Weights of a small mixture-of-experts language model, trained from scratch on English Wikipedia.
Size: width 256, vocabulary 16384, 65.7M parameters.
Experts: 24 experts in each of 13 layers, 1 pick a token.
Training: a variant of Muon for the experts, 283M tokens, 9025 steps.
Below are experts of layer 3 (counted from 0) of a mixture-of-experts language model. Rows are named router (the router's row for the expert), up (a neuron's input weights, with its number) and show model dimensions 0-255. Each number is 128 + 24 x the weight over its row's rms, rounded and kept within 0 to 255. Numbers have three digits each.
After each expert's rows: "mostly gets" lists some tokens that are sent to it at least half of the time. This comes from a sample of Wikipedia text that the model never trained on.

# expert 15
router:108147137140114108120108114190100114163113124134103143115108117134134143125135088161082131079147111107113109090145161144134113109097163113099121141116125126113135135117123096099125081091088098135127154119118115139149139130079112122137092119138114122107137146137112119160143105121126124150116092069140104127068164107091149107132110080115123167103133129115136156143101087119091098170134106175154156126152126085143096163123141141144133157090118127112108147104131157106142143131139093132091142045095100098119130074126129192117136114097147108118135092092133143152116122120140108118154101128115136131054114130138081163107105124132124137165145129109119112127122160142119156112132105176143122134174134092132095081118139134114112151122124108147143154089110121159114146101099143
up2:154127150106123158149131107089147105171108140121115123145140148160116128138112126140151079110139103148140109114136135155116130118109153074123153179128155078117101132124144130167127155123114111118133168125132131120156132141150108108083098136136128118111150177139153109140099127141133154163142123101129119096078147083124157105123156101133086139144142111129112129120099146085178131110134117155158103080141125152112092157135085142111157106118131150124147095126096184126120123085068148153084100066118133147098126059125109141188132124118141080162131096106162112175138111088153115109199132163126130129133102110149096130098163117141138140133136128122110141130164106119110104127127113179121135109136139093121109135118111130155105149142147119104100167081128139137130153106120107
up3:134165125112161149148161167097111125098133142168152125135077130191107105114143141099119117092129161105117127157132092108147156105104139151103095114105129157144104112110127134153072139167134185150135136145166119118094119085166132134117143088145124095114101152174138131121135057081120147122140122130146113135107123129086173127146141116136150124162138124126135188115123126145100116132123133149115137148088130071141102136088105163111131126125106129104190130110121165113097156123104134125099124109173128126106144115104132101109111158141156165126155096117128162110155106100141126133135121117112105144124079134139148129141157114148099137101103156088132107107124125134125078113100142092144148082179113185104117137143128165138152101123094129158118113147091102126083110131119131
mostly gets: " mountain", ";", " —;", " |", " Elevation", "\";"

# expert 2
router:155141131150125095084111123158112110150127161098067117110124102095117113107124112156135117122104114137115115121093182161133100098082139125109099161140111119154119174127129137144171121146142138137100163149133188123099165105138175137145088124197118094113182144117107136131121085120123134110152110062154152123113118181106124111109144075145101160149108151105077157155118115148096067139133146131144181129145132121113094156125134127129168127108099158156099153098118134163168122101094114144117149118143136084123117097117107151112132155111122092152113106096128166112132106135152127125111138126143131135126124110104093137090130105156125142155123138108167112107152127110117133096125132133172141162117127156139146131138151128144109129126152092115119108096105099169109168147094118
up1:141163089108159141114124157128158137146135066092093100145126198125174163088143107084138128140154107168150149126141146126103103093147100085156113114135136129114146134121112137137118136089108138108119136148139114086149168180172129151133144156153110159074131175153120145151116154115115159090108158127136113100130124121129104103128132102116130140103148122123142128124140126112156116139139156153178149112173162107134127149150148114109111153121099113163076094102141110134152142172179138092109136107092126141096127091134133094121089136123093152080104109161129146169182119115106111088132088130112150155138088111137134135117132097138121120103120136168126117105147133102094096178114105121116143131137142160134143127147155120143131085135133135146071124146136163132120147091149104
up2:126150108091132150111139087120079141114135132119091094142099142176149121121143107186120073144121136118102109169133116151110095084084115120141129141155135121160131177141156113129144141146157099104090138088157130158143103130104160104103104130142074138140156185125136126142089126100095142145138122112130066157120151147147160148150137131136146128132121125114125151128113147142144073162155100122117143128134152137157119156093103136153098094129139132117120128174142154111167122112118150140112147093134131099091153109067102157090188089098128093139140116128106129167152152141122141123123157084100129122107096124163112127145167134119136132122112166096144106106156163146128130120098171129102126165158101132120133107107111092116147102123139183134139130113106134160132183148150118
mostly gets: " No", " published", " CD", " single", " n", " vs"

# expert 20
router:153129095157092104108067093134148099129094184148130125133077151155108148173115123122096083123143107130168128085199168147103110117113138122124144092108111126080138127113137083069144114127122135104127106150105141166143157114143110148151110118182121152108122163152130127156106069150160132151145103107141125132123118114120131110124125081118141124151128124163100157107098133106115109099140116155114142102139142110145088144112127142127130113111101121117091130062129139121115146104113098105101152090152095131127100100116123109116138146132094142120090109095186154095184095133143116141137092111127119158127110101099121093108110094151165129113099129151138099142159142120163113117151123124139152121136096101168139139117166125129114123107121103140127141104134158124098182113092113
up0:093153138103167145133073133151135141094125109166115120134132142172148150172096098146124097085105166118129146143158156168144104121124151135157116124130121108121106103175086151110108119149197091161113166147159107098142128121084166155167159132094125150136138104158118122082070151113129136076139099103160115142117147145132107151093101083143156130160134119114092139127109170159099130148155090138195132117130128150138091133176117137158108144122152160129134119128139097147123114144108123146113107124163107117146141147133145111103149133124129124141138124094151134144100132124103151097151093093127134164097090120119143094106105151156134174113129185137134096132131090126156070128134138140145156126115153141164111152132119111121122130122083149103120120128137136117115091088109130
up1:161148116120111138156154150123158147172141111131140126084090145138070125109132086113077126067119144153105120136120102116116121176142095122151100143101091162130155096129139149128161127118126107124104114081112143154149138157147136129123109089141207111125138107083142156141145163110166105115125150104109125099121123071118104140119114141109132077141092121169115173099137113149152120116173166161162134159177136098149117113139140116114088137146116119158135132109162183108127095133129104131130131106098120125151131111129121128109129113129090117127138126110069100159132131122136084123115115150103121143162079124136155107113125136156087144131129113145126131149077143146110113115131158170142115133143111099164150155131147123114132176142121118151133148145056114116142139122075102
mostly gets: "ri", "uc", "sc", " cont", "anc", " ref"

# expert 7
router:094183152139078097103108107128111095165111165159119147116159130116154111138122099128133148119135161116085114158127157120082132120138122125120134146090115123090117138148140135092183127112142097161112109142153162152181145181118136104137120097145114100135157127126157157135155096114134147139110098086134134173086129114114099048106102083089148147125119161155128149113073125124134125086135126147144149132096137122122131146092126174103116139109118133153098177115135158127146114148119144143115112108132123129121110118161134123125123146093107094165075123129127107133141132131124127125128119064125110125077168123095097134129133119146109139166124113118136120113146122138124127126134186115129125130146066136094150118130111148160108142104116052140148170111130096160118130128072128
up1:154067164151109071119160166110088124112142118119114131124137138131127128133156157111086147142090125134125095139146157121189108116128149128105135144133115114122142153131126069132084116165104145103144089148089101115115143170123132136086123135125139099087133121117110104133081173087118086091155126103098121135168165111103134143125141125102143141096111171145115139110153121134107169123142146138098123106143144094136139094149120072124126100142142148125117116102155137112120117110167091126113115144154119122066104121114077126137138149132126106154132118107106163151099096116105150084126144146108126125147117139127108145152122125107122113093137121111130161183156121138117166115154109087143090123116111127170109095140110086101159126124119147138148069114105167104114164059124158
up2:115075090111123120129130127126148148116110147141135175158154111144137128151157122118156095104085087159129082146110109145126077148151063176121087132144156116146121157136166118133121089084154138119144119180131145130124114139089164136135124137144154137137131141110104148132144125131148145157159113145102116137108170135162092112157126160126145173138147096122160189141129106107097132109111153118120105140144069076128124142173120109121141076123131137134164109125119140101152119096106132115151137138120147136174134127068166144141119099144181159123156149110177130116120087155162143108147101137118110114142143117091136121097145161123141161104121133080176121124149142144132143119100107122110149166163111143129096121118130129114119144091124137102105171078161129122132092140094106
mostly gets: " States", " University", " USA", " US", " York", " Kingdom"

# expert 22
router:118131137156108085128087099134097126139110134124106119136109095062129150100161126109144117128122129169093101144130181156139116130146140125122113157124116123117082183131134138110157103127133111089161124154078133192172144143125159140114106112178121119108128171121109135144153078137126121117117103127142092108132152107083109095086149092139104143103108137142144135137110096146116105123158140133188112069149082114097137169139131130130129137088117143149127154120141127110151116095103128135117113109147122104109114062103122138156150125113139144105098119092137097120111084093080094110122118109157086144137118123130139123110140110170120140138067128108133097120157094161135147107166121099120133120150113099154123114137092133143178133088139124100143169107143092153127145121085117
up2:135116136112110107135109128129124198147139099102143148101147124138107111102139130148141137152120110135120114106139145167151110140121127125129131114128124139116095129156121090105161138140098155147115107123098142132116138122155099115113111122145153127135102119134122108126139140122156067073138098117108169151146144147173146116108121168091109114151156153141136134137124157105102124112134093099125137114115152111117138145128172175147108116110136152086141125124188102140118164147143148106138120106141175164102105141150088138123111160071126171101178132094130085133125141092148160136175135113146145113153175127126128158112131116124101108104145093115099116098128132141113115139143107129076109107134168195111109240118162143138158122140111122090109132087174076134151125109137148
up3:151128100073125118143131132108122108092109121127133129119127088139139130126115119167141145123132142127121123116153087130106124089099167111115119129147147159096142123141112114105118095163154149097134134127114139121125098153094124116143145107150113131110123154127145116180128152125145089114141149139111133106150131169180121107049097154119110104126145104137145141104119126127102116105152145174116181136069071096095137150097130072172112140131123164133120135143110157137176120117150113144105136165159145161126159130104055089144127120146131122146137111141128149129130127151084153134138148100157107155108160077114111114123132149103102175167086103149044128139143143152107126164096167124160093142127180134143091104121129145131124122109122121138136129104081133140149127127084144
mostly gets: "ory", "ical", "ney", "atory", "ard", "ious"

# expert 3
router:181165107153109105106138107145104099136141148145135154148145113136117165132141109165101172111129131146121123133106156194097130091121106136134136130129114133096082113126090105150158077114117144108105133120094144164116105109114110151152143108175091167153161082133146106130123129150084151130123098098178152121120116140112098114139103147155104190114123107145106131100101109118120105128128137110137141078090103145134091155090128126181148125112111174131133114111182135084164137119092096159144154123131097079104096088122132129102158117099129095159122106130174154133135114141108135141122115109177093171129124104100099122113143118142109166143105105149123134114151112145155151126092137107144137137166143087144090092097120133147128156111150116135112149135126103142139163086127151
up0:144172131173144104159186106131126120104130131134110154106134144081132127110070127121117080127117136104114138147133124110103124176136115148187098126136116129089135139136124126104131098135091109124136145111146123090138086119140142096123157126102098167145136084141131153106133167142122133133141153100124121120105122108124132082162103134160104127140139154132128151195137080132137133133178128095147097185074121139102105115132149112132169139126119097164141114104157129131115120123151125092110132154113171113131118154096133134139157120136171112112105173145156113132122061116150145134103110124126143095144148085108128158145131161156155103151133113179135133112140103170142165129141160181155131103148161151123159158133188162168137146155123125135153133124104087158112109117143162
up1:084143119106101120146101115102100135109135136155097114139131203145097157112164157138099113088167079100146107112098110100127083165109141096106137176126139151159126121149116155138171085131103131123154120145108154163125181120151111166132121105107084133117151123110101121158138125087108137116119098152115127106137125136154139100137116139118143131128150116184152116151160096111101146130142092131158130138154124108125092143109104125153095112119134164130153130142108115080119164158126125148152085163125104130127099189124172112178164154164129123152177128110149149167140118132139106098131106154107120129132122091124118134155144121141125115101160130085100103094113134120144152069083092146114126132113133137150118122164115167097141134126110122158114139119129168176143093113095115
mostly gets: " he", " who", " He", " they", " c", " b"

# expert 17
router:137210108133121106091106112135115096184118142147101154140124095143136144136135115167100164113126115138122102093130180178122077074111130121106122132117132126116109150133139116127152122105094096127119133136106145178132139122135167155151096113180108132100154155117119144121143118117128142130135128073146128148079115133101148122123093093128113166142156119130107140146092099130134080124120133142127169092113144147131107180134137161136135146108123169164111162101150157104149097116097084134111164097129087069100141056136114172106154136117128136143095103081131137109133123100105108123112139108140109139085166127092091152128118109129120156150118151152168140117142133113153135121145162109150140134136118100143110123161154119140094157108142083151129146097100132173139137130117119
up1:145102119137125091111116134088175175124134102134112138094090116080140061131138138100103120109111098122131109104130102111128154121151144158166103099184161109080097168127123121134128099112149103117146173141137129106120125138143115079143139108114135123094125111139116137121088150127072126105110102118118173162135104172144127101143110132086138169126126136155155135157119114115091114140158098137116071164116140141144109121115127180138080138137120118105111136127113141113176147135087097098110152120121088140155122125136131131108137139139111146122118109114178131124129123145143144127117149101116150197120157122152093144105151103129116136122120053149130104148083151109102134144130123169090177133118153164093137063143137088137141155121090124145116085122126113112120139135147101
up2:112146143115101101171099143141136103134100126117161108127173107163087141127138132144171083115132150129124102112137141194108113129137120115153116127149103120154078142105141119125142140132126068133128122122144078127155059136142166158123143107103143168103111100132142133128139121134129129134141117124183117079117084124123078160121123135167117136146171130176130120191106122140165148102143131132112111124100173123108152173124120127132114133133117097147110147133109125139171062128142107122128128177118138130136150099123108160123159166161151123102144120130155118143089073105126120113110156117105149146122137101105134119142101132111150148140108115138100155133105116178098131145157172070161120159138145129132160125115130141165103166156088115091156148138096112129163101091162133
mostly gets: " Mon", " build", " Yam", " min", " Benjamin", "On"

# expert 13
router:135162140149122104110135135128139106187103154143111126150105105142125138099138115147094114120096110118130111086125125134095102093088142136112144158109129147116129130152159156120126125098099112098132122172100153192136093126113144098160120114143125139156141104096135102143128115104162114148103133073143158171109132115086119128129060109105114148095106165162115159170111096103132133154101136155148143133130137136136133149115151135110154109053143178149121155129122163120128119158125146134087185117119110114112087069140118185083145121117170153123113125114144115126132149115141140113150124126137133146093105139102119152128122109143098188110120109144123120131127153148162157078144156099131129118144095077142098132131165132141101145117135111171161161115126151161140162067136121
up3:144148154118112163179115155118139143182154148156109170141113120136141107166127145152116149090126119119115122146128124113090109132150120193143143109084098124134127149149114135122154114151107170151117118118152141122128150105082131110146158106160120129118168127099118159114138168128135133163143110091099079087097107100118163149119133179124126165134110112152124160094114103161098132113133099089156142140054151139075087133128149125109147101105108095128055086145123107129144109097132164140139134174140093165114171154143109131157145091156092107133149128122145079108142145117110125131124086152118124097137174159124116105135116118110115132125115120097142102134106161136111105158160083142111118109145117114119143084104133099153081122148105141106130139149134107148143146154139111
up4:079106118110142110129123124129137115091136111155084111159148126130150119069104144149096119166155121158128102146141088112173137100128112155151130115126100078124163112117120122120112137164138160109123137149137097132075081124112103105128122123151119099123111149155126140091122125119060115142083139103144149135125118131121144123132096084104108146167116122125128164120113095108163103108152152127130118177142133059089111112093133089107109098148135133117120123108125132115137089146116099141164139137128171114126105117127090185121145125078076112153133078131152113133142132108157143101096100121131147096122094103148120132132117131096117153128169118160072153083146132166111111081097112151117143102122123102134082097125156148159135115117163142190131157160137132125119116140098138
mostly gets: " an", " =", " ==", " ===", " An", " par"

# expert 8
router:137123132138093084115130130160099127136097148155090142150091137138125173129104119152102119113129173173122133111151155178147106091122163127146122131107122149123148134105129104137163113123081063105150165130134129146129150114113135144149099121151088148092137132160146129131162123129139131145141091114137141113112137151114151123113142089148092185128113161156111108165112136156151096130124150128195123094148123112151109179114128137146128154135109126167102146108128105089144108121090117167136131087158110066112124068119113121160180113125128163144094086061165119132139067147115086154139126104185136137105134091115105144127131102168116152131139119108114126140107146132099143104105122114143133124106121140097127148148159130125095148104130099089137143092126114165109128130106104
up0:129136169127086116131142149108126157159127135122087142124124159150136150095149135138152175138140099133064132113089118123138161146112061080171124126144136161115124152114145126134097091107150135127152097142099116090151168088121113132153107088152151126155134121123137133107123138114140167111079143114088114159116152154064098148155146107117143122094125118140105141117111156111084110151100102108111104133094096145161171156130129143095113110103096134168125062153123100123142130194131129145119137110117122130115102118111147126138155135125113130142137078117118083105159135135109107137124126113144111099126141126081124124153137130135138127136121170155126121182138118136098136128091154166148158127128148150110109146170124143138134068120098115116114103071101084134092119184145140
up1:149145098142167120112112102085110081095128137132132134135134063152134130163077139141157096106121095184123121159131148146121136126106114120104121144125119112115089082153114127140109142191117146166136167147107111103118095149119160117101165141117090121155127134119160144182130109139188165137144144135132083142116125142113157127101078155119173151148112109111156109183146123133155162102117132145155125091141171099123105122135128123104152188143121152159119141117129108116116107118076088087164163130149143149165144157123122144171137101135133121134095113118140141146106118120112128097203116125145144160145139099103117144131151140122113132140145149114112138113112105095150104120156178111107096096133154114141113139155146104139138162149113137166138135106133134120106073150150115
mostly gets: " service", " development", " land", " role", " power", " project"

# expert 14
router:131152111175122146087110089163106129120147178160134115121116143146058181105120091145113157160125115122093129114091140112149064138115134093096080156130114153137124145130138094105149109140143136136119109120107150140148158122136139131159116098168110136112137169131124097162145110131125110187145121064127139107140148171073126105132105072106119132137138133161134136114129106097103141131121113158186140151150115140153133139127155164114151155124121143140101133125153111107118109108115099122085145094140112119143168133139123158093114151106145140109120101144093106151122098114103121106132135147150104128112143167110119128131106108176161155141082095084131106104118147143140128111138168145190145137130140134132100126150132114158155156116161061142137131151137173165103151129104151
up1:107126136117145152156110142128095105119086091176104085106140121159129163139137138112147137101137127129106098163101157109111137073126119173128126195083129082139100136136094133099111148097140151107143132092182157117105145078122112125094148178138110168109134144136067135142131107105137094149132108155123165138140115150092092095124108084149162130160143117154141113134138111157133148111107141152155111097121106110133120130111112117113132145138109109136108130141147171104182130147150122132106113118126088160145140140154101138120129144145129154097119130125137150085105120139130097154135137091134115175145194112144127112098142173140113160146154105131161114106141154144143060125147173180122092129110147154143134136110119168078128136137117168100139116127160108128137130124122084
up2:137109118131107098105122119121126120130162099115106156155156145128111151143077114131081129134144107116132124130118135139092132098118166124099106110107127096139108147110146138101085124106130152149095087128128063105115121109131119172079165164139115135156130133151130098154153144107113113172138120107161131126131086109139091090102145096163135101142142102122131170130098086193194112149160113107138074149097089120137127118147140099146131131149101194146153122149156097146135157088089110098124124142098119107136151123169187071085152125143139115114102121106153084155120125121110139123113129091164147133110141128144174136112104082081160144116139129144158124137151156127084133136137144133152129120117157149152132153106161156113129152105102125115138116121156122107144138137093136
mostly gets: ":", "):", " at", " near", " from", " in"

# expert 19
router:129086092163100111105149134155111162145074156139123114134092151130107114166140131137123154121115173148137129131108156165139113134109120141136137105154131120129139137106094110111142096091105124116152120114130157177124102133141145125171123133161094143137148121153115137140151088159141138102109160117170167117125117136071163119103155107155154150131103140123119143144117139156125149133084163125143157056077163126136132114096166135109174143154137147142106189127142137126167094095091059127131178088161126092087098113129095146161122133115126125112102144117099130156166078117155106136095140114164135156098140106121125138095147117113143144151125136109117141106123134115112144157133101113139149105137077056117128105164143151145160137119142070116141139132136139131123128120126096
up3:129117141121134071120143161179115152131078082164132139108150183118128125140090123150106150097159155116102094112160136179130150165120157070147112135128144141119124132129127102136111123152132084128087130133160133103201131118134122109130123130086096125129129094129109113110090167119098098110121218120144122153138144115115134124047104125105133115158141118135136108150112108136125131139155123118113133111110156153096117111122124148099106120118081148116136120127177145148113094136160126162105092113132128112103109114097135163114149108142114137137125120122162145156126081105125128083120147157138122129155146120149127152143125147142107141131135106118106172142128129030109109113149128160113144138122127122129126101083116140094117120166171161145135119102177131139119146144087108
up4:124129105156160126174127107127125086102126124148128147106126123112106176137132153134132139144128084122145122139120125147151149158101137113121138136124122138110157126088135120147108117093094168167131106168137110119143167125128126097153135114194131155096133170182117102106135116116125110116102121155103105101153103115147132167076144108090104115113111138142116126120113125129163123156160146133128095159113154177125132116091130118144160143095121099142156127135102157193154147089093178128138078130114124116071139106178152109096132085106092136088152092128126108140144188178142097103106122142082129141127129103131118123132153063124148116119134169090161112105140099121164163130111160090139133140137134134131124106133110138131113156096131148126130131162107147106155162085103091
mostly gets: " gold", " Flor", " heavy", " Hay", " Val", " large"

# expert 12
router:112159119160098128112160110172121086175089155149143132137124113119091136103154112114113116097109159137088098126121126167120104086126137113104106159133120146130125126125157138099177106104082108099109120120129147147157100117169123098119125140171109133136136138150152079104155126093150118125091150069160126128110159124097091106120138091090147168125107121140115126121110134146164094094105097151113114122145150115154089151143170147161126176129156181129116139130128123101154142121060086120115136103139125100106080126097131132104130144121129148152125150074150116122123126127082105144128176131148141149082156080125102106084100092117094151140116164130109129090138152074136140113117121112164154120113138093117102110121105119166138145098137092117110130108121126124122160109114114
up1:148181161096112124087139157133132168146170136123123178098114107113125136119147134152120126108119125152136146152122089120130098120125171117134180097126130162139165132154139112120125114144166129138131146147095100074131086138161120168114109140103126151123087104133147197068110127113129136114122120133096126112129106168117166184140132104150105130130132113127105155127096130142167109144151155144122135143091136109145106137102102135120145092107115125098135163127123130146141123189088144123176135100154117071121125072123176109137119128106126112115120145124093168125165139097138132170124086135131117146123101135113141161121126122142162112102161144164122122186155105127157140140153158093132144121122158087147173144172169161099148087148156134159142114114146130129153132118105163
up2:171077114113177122163145155138130143146114206136137146145128128137107109135134118101144110116101158122090115140154168095105132142144124099184129133147096109137121101131144136117121122139092152200145127147150131090097087124142152126115138130123090145139172130111115153089151151144147103127104163126130134132125132111105096115085168135119132115118150128129088140145127144143142163154136131136156124156138068105133127127120130124115115137138127123123123083143127117048101126120148136092108102127105146099117109108160102125157112135099128134113170135170107129144085085132090116139089123125124129085094111147122162090128137178139115092112138157117086123129148129141122132152170133099127104161139128100074110150141140115144154125115163085129113140156194147097107100137167076
mostly gets: " (", " \"", "/", " O", " '", "("

# expert 10
router:138153083156092111116156109127113134130127151142101134152133157126116132143122133107119114119161151138101092134168157142106100091131115117104130117123096148111145133118122134109128092140118096090106111150146145116115120130135147111121126092162075088109117122160130116180110113161160141115144109091150141138124148174102100089112144124115073163138153132123134144132132075110135126130110129169158138129095107103112136153109170159147127114116114174142138127074118109069160103150073110098065124115114137124133132081137105143122157132141120121113099117123109141142170096116136077148123096101178104154108152124101106118139133096121122179137094142154111115113132124121085168124160143128154165113090100132136117108135111093127136228092142106121139125089100153164116139134126134
up2:130086145154126173128121145117169151174155095155067135109109115143131122126131118101121106146154110127154150078133107109128135085124144140137115097152135155143113166144098103118119123114114133127140124088156162139098131078125150106100147114136122056150152121088114116142145102113097132170112111130126110166127164116146089097129084114099099098093155097116154149102137125119137087097115148137123113134136107093118137127127117139136158157130125192131099124123114138164094137126098118140137098126102162129133119173152111156089088109101121125147129120153159089161120144099105156118098168140188093153136137126131121134113112152165125137090123131138166121154153115084078092102097124096146136115153132148122094150115138163156073119124135153112149074084142124165120143130144134
up3:128119110115086095151144158154095122142157120165136181093097108132102083126108133156121151150120111135148144151144121101158126108144185183104133116118120116069132137170142087116108130158152196142107161163102117105183146177128137127088133127099098119181106117134119172136134147159113144140141143115137127117139138165135126128113116106119134135148114170168142110132121109148137113139118138135094167093135143149166129082149136097115107157117154110129131069100153121141141084138131136113179132170137120104119159120127123136135114125148118128139106136125117137120144098153103106128190131119131142149120099157114114156117138132092142183165132151127109142159113107156116169096111123144107145089122105173135139106130141175144119140085176110138148115143167112138123070140124094
mostly gets: " August", " February", " April", " January", " May", " June"

# expert 16
router:111178138134108082095131069170106109106126154158139092138103128105118146131105098171099157101129140125142133127114171143149127107137174145098153117138114170107129126140118118099148129149115102104137098187153162159159156169124102141141131102159077133118128131154176143126148150138181141126137095135150131131090124132130095111079105101100092159108113146114133173134070088102122126116131148128143109135119146147164147170126134158114108119115143154130096141093117094091162107137137115127118131130138146123094131084160082101095135134134106138112056106087125170113165123149114111116084129086149111129134131118110077130137139160130127129109086121127160127112151122137150117116125129137146136129143119150113139129110138127173118167134105110089095120128109131162171133137120061
up3:148079149111088087154088076139147107104126171083123132130124151121132137115130150134095125160093145113154120101122101142212116148133144162113137095128149136147115152152127109140109130105147115091119148153101118121139159171142127121165163108153125102101140097201149159128113114094107090071173130152123140163154104107120132126130118085142114145104115126119108156148121118128104137127101128087138103117106101103126140099102160130091094132150104159124132128141113151168117124121119115123143151135131115155083118130142072152137104126132132157102123151149109129124087142137166134189125172111150135124125076094166111109118110121125157119127144151139138134092101153155092119141132093107139147113173113168077130145124111207130113132137160147123119125116145139149102158118118130
up4:092133129111166120157109118098085115152104156140141123133115107131112115128140149144145097155116088138124117113110132119128107143130081123131123128180166106094121073114123122139115119097148102086107117113127138105114172112176110143138124122156109159093120106155140180115137145107136136135124111162163105125120117106134091106137141135118117126098126137110146078135167097114149148104100100112113105162187119143131112148134102126143153136140104153113117147178102107114108160129095101105118114146148094131157134185124137096127116132105123174137078075139137152109150117088093149102086107171169096201128106154104143153155139124116118131112114133144123137123083163126084113115134122152120123099143073127127153122133095131082114134122188155098083184098123128111112122110142100
mostly gets: " year", " years", " century", " time", " day", " times"

# expert 4
router:102157123148135118130122116140117186150114137111134157167090077146153145121156103141115151132097088122119120123073134174159074118133118124124093172084109132109101125137137105148131138083095111125112115131078154164137137145159166134167126170151115161117178155088120151111143082122123123135127119123116164129118099105128128121130140089147114156139139108163129118148096114133107093104123149130133137113133130129132094140130156142126132156135109115142085146121148139137131140124118071097150164091171117071111138081086115129098141107084119096134131079087167103083152122109096110114094125110136097139090143104132087170116123142184104135120120128166131135102120129160171114098124157134137142161168148106155149125115139104158152107112130111159107138150114121164128118145083117
up3:127138111170122117167133145100163083163143135169155160149161153123134102142096140098101122162054119095107150113134135089156111131119161175105136119143098183113122130112092123104162111129108180128144108138144133167087190164139099132143172140090145125142128146168127121113128105138124127138162088144114151121114119156139135086110097130130108105148113132126150134133144112129131130110150155111133121175127114117131126116120148132123128120108101139169161160153125189109141101123117075172142109157117130112177125144087156139156143101099131166097147112142152115124125164150152145130190159120131150101155136084124112099118162113154121145166095127135106122143156154107095081113115110153150136145140123133125131111067158147125144116131115170118129151087101124148156151113146114
up4:141096140126140072114116118093106173113072141117111167141100136123109160156148113090117096097111156119137140135128133150113166119159107157179095139091125100170114114108153123130149130176093129127119139094139142137147133132105128073098115126139103174123170185111157129136132102147091118149098125135153147164140143086115143141141110110112132107130137133139163092140113161113128144106098145082110130138134103146100078141105115116108137077104096148132107127160174139131103152165116135099184174176126149154087150096164127169101118160147128133168123190105101120107137131119096115113122123142176135099158111136150107121135124121084114123117128127140108132087105131110125127137109147123113168162157126133115130124142113125142129181154144171148138138146136119094128155129148177
mostly gets: " circ", " pl", " Kitt", " ", " These", " sur"

# expert 21
router:136162115139126086132112141131115126173094149147090103130127102131100139128103105147099163121140103166128075106131157139107134124095150156103109111135134113110125162116109113105158112057126096113084120151069118167144091127126121087160105115125121124118154118088095134139135109152080124157103143068139096130097134165093093133156139134106123127139191151149125148135115120115116100146116116110115134115074151150120133134120124143131154128120084165124081169104166148110134114154144125109137154085112138110111135102133125135141191102085125089131086127085112121121156135161103099127097091112147107140119153128075112160144123118137120101124102101129112125090143147136149152088134115124146142114140135102166116099105150123133124169130126092165108129104087127149175131127088093
up2:137095130147165111140131142120140109135091115133170121117146131114142160151066151113122114129141127114153165162160121134136116168122147184049141121126113139129143116112134126153128134170119120124108098111167142147105121111116114084120133150102085115138133161101139118131134107161182141142114127082111148173101125108101103133151127129157104121086101157095119105138123155140129132091130161134126104132169174122106126131109102072106127114160135107138070118098152107100114064137183117076133115134117133146097111104123158102116178140177128093089142148131111136103094153140098115136138147126132109102092144145173105085140152177146125121134102114126107102119107117116125140116112103158134097131151114101106122137101137174149148166125128179125125128136147114108158157174123156
up3:101107129194136082166079143107133150133126136134116147101103136127124157118160128088163166083150139151136118127135148131169131136133114112109114112093159099104138125129111116160119133102166151138167114117132130130121119164131144143151100095164166112105137118111135145134125143101121140101104145137114160132114097161154113140176096124120110053083120099145143146095184160097135101141119107139130190149134176092130116159160146118128124121143116085183113113083146122120120165151136133119095144086131111088124146091142121148123129099126099096103136161133114130129127086115154132117126115104153109128109136142128138122113128102090130131131117132124082095156154104148097059124168145162113135143154084099174134135123143143124136086138133108129113152114140085119152191150122152
mostly gets: " was", " were", " has", " is", " are", " be"

# expert 18
router:126194125132133113108106089159114098157112133120103137131114094147148156137126115151105143131108116117124112081121176170113079082108149119108136123118109129119125148132128120120171123099103099134128145135104135177162141136133159131156120116173092138111148166121118116119135123125127138157148123059142149177073096139096129115131133092120109176144145128138126137157070119117141084136105145143132176111114139131133123179124146149133147157110121171160102162101161171117144109132101093128091155096138117070091122058135115167111163141091143118149073103082136133128122119101108108131110150109144111143087152108106099162139120114133130161149125142120145131117132139112133125108127172113164133127127119089139086124142129114133099154106146093150112136083095136177124138126113133
up1:180141118092134124109134091144115164139139144120161103152138125143123107162130095122134142118129105141115140127114108108122131101153141124124158157121071154130097139097103128159147105128117106152103080103146164153166128115125153137163123161157088142091132098104143144125110118120138111155137084163132124124111132081133095103140153121111165112109147119106126136116101123133166063094130134134139135130160127086095134101151139178123172121080101090139112118154095135136097113148141109147131144137148156147140175138128143195098093140132083101138128102153142131121127141093133148122073133117141139148145093106118126115110090158100100078133144154142156074096130128127201164109121108148137126158147115110134102125102159138147094139120122145111178156184130130120119181137088130
up2:135086160148098128093136116122092107146105134144099114155139077134101116116104156081096129148111079149118126149151114158100141123150092133119131101131121128125132133148138131121163187116156113099139144138129112126123138144118111100113131099093127136141117116173128070112113090113125132103125144099138166138138074107124126121175109107171131126157114177097153129145138127129148062135142177132149113138194119106105140135121133116125127154123083122169169114055103135145136127056124151085085120115145139108137116102121156140148101100120133129158088109123119129134105074133118129128074130133123127100167105095156142167159177127130097111159093119124135137159113144125100139105126118123114127152135113111135091111119131156109114109134169116104115098150146141177092130102140089
mostly gets: " together", " member", " Collins", " reported", " woman", " Notes"